Experts of a small language model.
Size: 18 layers, vocabulary 3298, 47.3M parameters.
Experts: 128 experts in each of 18 layers, 32 GeGLU neurons an expert, 6 picks a token, a softmax router, a shared expert of 192 neurons.
Below are experts of layer 6 (counted from 0) of a mixture-of-experts language model. Rows are named router (the router's row for the expert), gate (a neuron's input weights, with its number), up (a neuron's input weights, with its number) and show model dimensions 0-191. Each number is 500 + 25 x the weight over its row's rms, rounded and kept within 0 to 999. Numbers have three digits each.
Before each expert's rows: "gets" lists some tokens that make up at least twice as much of what it gets as of all text; "comes after" lists some tokens at least twice as common just before its tokens as in all text. This comes from a sample of Wikipedia text that the model never trained on. Tokens count by the router's weight.

# expert 28
gets: "on", "al", "an", "a", "ah", "ak"
comes after: " N", " I", " O", " Al", " A", " K"
router:481527487475505525478500509537522516475521486498483511514527474498491496532530471550517474496509529512499484496495482519504506497533531491486474513542454514497518492509504504502511507518485481518506476467499538533508519550536504455468507472532471498522514454528472516495503488523533468529527540488543530529451506545458470525527523505542483469513509518500456506533527477472469515445515509507477488519487487514472459527469496558496477466515513520509544511452515490474492512449491504513481524494484490478521547503521481488490483429442505499528505465512458504479518503515450538509
gate0:497523489544510492483515541514491501484545486490491545507489481461506518479485546520516516480506466534519488480476482502534541515495470547503501509514504551480545495555538465517523538498499459513493554496489520516495497477526559473504492512523475493469503466527516475535487478525514498473541475532527485516469480508506494499485483492523508508494481547541465516475470530525506487516516464517516488499498517515516491498480491497506480449492520499445531502512529445521549501477459521513530524490518473526507480480509496475545514522428527476530507501496464491503573527521489507495
up0:526477516456498490477508478483552486564480484508488465515473532525476498514513515470515491527520501461506528520491512500467467484508500446499507465490462473488455502465477506479483447537491543499513521478517442497537514460473463492496501509497533529516507551488462527486477575479507476552480518496502500515506504470522496516481534497491517482497534482496497465529479510462495491488547500462472490490520541493466533488508499496461548484509455510495475485488503528483506508518540521512503534469469520474469488487520517485483500501519470543464474531527523517507454476491499464525

# expert 0
gets: "on", "en", "or", "in", "ens", "ons"
comes after: " V", " v", "v", " N", " n", " ch"
router:514505499453471527485498497492469491526503466528531505505496454506504443565497535511512521480489510518513487485534548529513534505484519492511473521495477486507520483486476512451510510489504517498521545456515514512482555505499478451451502507514486510520510548512481463513516507529527502501460484525534486521479466494530481502484534499538482473544533519508499474523507511515459479457533508499490475504508492520476497491549468546508508487473466510501512521487507510521480482521452477534444520460496525497486533495505453467479520462472494495549511485498496477505508454484424512536
gate0:521492498503491483520520482518460465480504495495487531468492507506424480495475515476452474506497518519539529491466483503464451499448470502518484535490468495497521481503504448496456492505480504513515510505477540484460471490499504521464518503519500533500520557503514509509468516485505487470541506513517487456533528486520531486462480508498524492530529511554503476501525522440496486462490458511461485477462504544508531483529515481475493534515509498515457505524490436490477553519506509489496467501521479499485550521464507497503490493513434490463519460509479513514465503513482545509
up0:538509478494525488513518444514472474496466483472504501485492487506485499506479478486487495480495513542531474509431453504479479489484481495500469508503494484482490464484519466521502526461512511549469534517519514537494498539509500465472482534521504519504467547496468528523505524477454535510526516482493509488479531488509514483464480549522465508561500531538490509494518504475510491493472536524436522530495521501535557501511528497482500545510489514469477512519514504484529508471466532526462434465491526514515504566520496504516513537504497479499515466510452504489465516508502551516

# expert 94
gets: "a", "one", "ai", "i", "ay", "u"
comes after: "j", "k", "ak", " K", "h", "ik"
router:472482473487491513490547515492525503472529491500466477497491484514496502507502484526519481480529516533515497505492494445488470523496478500453491541485500534511492481523492486493509532536512528497505510489482499509523539493507474463493446505508479499452523492563479512469484475509509482530478484488515551505470509481513479478510463486492515482533524533536472485556511534476501512457492516477487521509478480509486525470437481485529537515498526536515549483474468537495540512474532537498510531515449499536502536482465500508481528431472507498454497551473469528522487526533465536489
gate0:472439472499483493523489537542494470498494471491548459475479463507457516527497506469517539541513529466494468529494523522495477494445521501462489551504512494482487481485515487454525498518522482516519514492521479484493461487477469501522521483503479446492500594515512481545469502463484506503477488527521484493481464528517529506448463532525502509522525489484501455520491516468494500531523498508497513500526514501499510480488506496494452559486478508475502486471524495536520491498536474498495517494485499531462483461504490514469462519470477469529451494521484490462480507489505551514
up0:474487529482496486493531488474500490500441483514465495475530497487483501488477504508455517479481522516519485479500458516508504508520508479518490512522523515481485534462514499504509442513490459540509521454494482467515511533501503519479464529521479489521508520537508488489496452498501489498511497549489517509448521509463519491482481482556446529481552504523539500533528509460509477490446453534482493546488522563462550464496468484454472497480528527491450484463482502509494498507509522496504514507504493488529518473508523509574511523512531518493493447475472511507480496496479456501

# expert 66
gets: "a", "i", "t", "o", "an", "y"
comes after: "g", "k", "l", "h", "j", "z"
router:514476533504482504469538495470522460514531515482506504461515491517465483480486483518540501504547469525501494491480465503505496479515530483462471517530529481469508453496506481479498541544507513500501483491509507491526537497471469466467473505519470491498533490555488521508536497486528466491454477489473492517486510499515497507525450499538491479518488534530469541536490493459492529510465476517486540505499472485504530475464479538510514500471558533526551469497484513540474504457537487457501506500483493539484513472473496510492549488474512559464488533462518494536535512548500529499
gate0:514473509445452480510532460462453491504515494521479514516474505533485518508464498516500534496525513488522509495519494472505478527484549551519546491511511468515502489525545533509466516474472504515496482496502464500519573498488521488516497522494495482510507477534452546471526512451491475475490590478464461511491542495506503522492459531544506506498494482536468490517527528480512502537504486529470499515518504528476479494503517531541511485518526522493491498510498513499480477466490529448499491522492529540539566507458490492535533496494489483530526493465505498484518489520523485485
up0:499486499506465462519493503475499468506503502515500525481505547505475475485497513512509542501438506531525478524516480483484480490497519494501500501488509528563499498497499464518413505531489471464463494528474539463480469529473502509505545504497515514495495485521481556511453462508482525505512461486486479528509510477494530554522510456472513499450503484482513535488514503474541505464510491552514499480526484468465466499526469510428498499468554517478491498474500532501507498502507521488494482508515485493449462483536527539503478517489510507455496537498512526541520552491502485471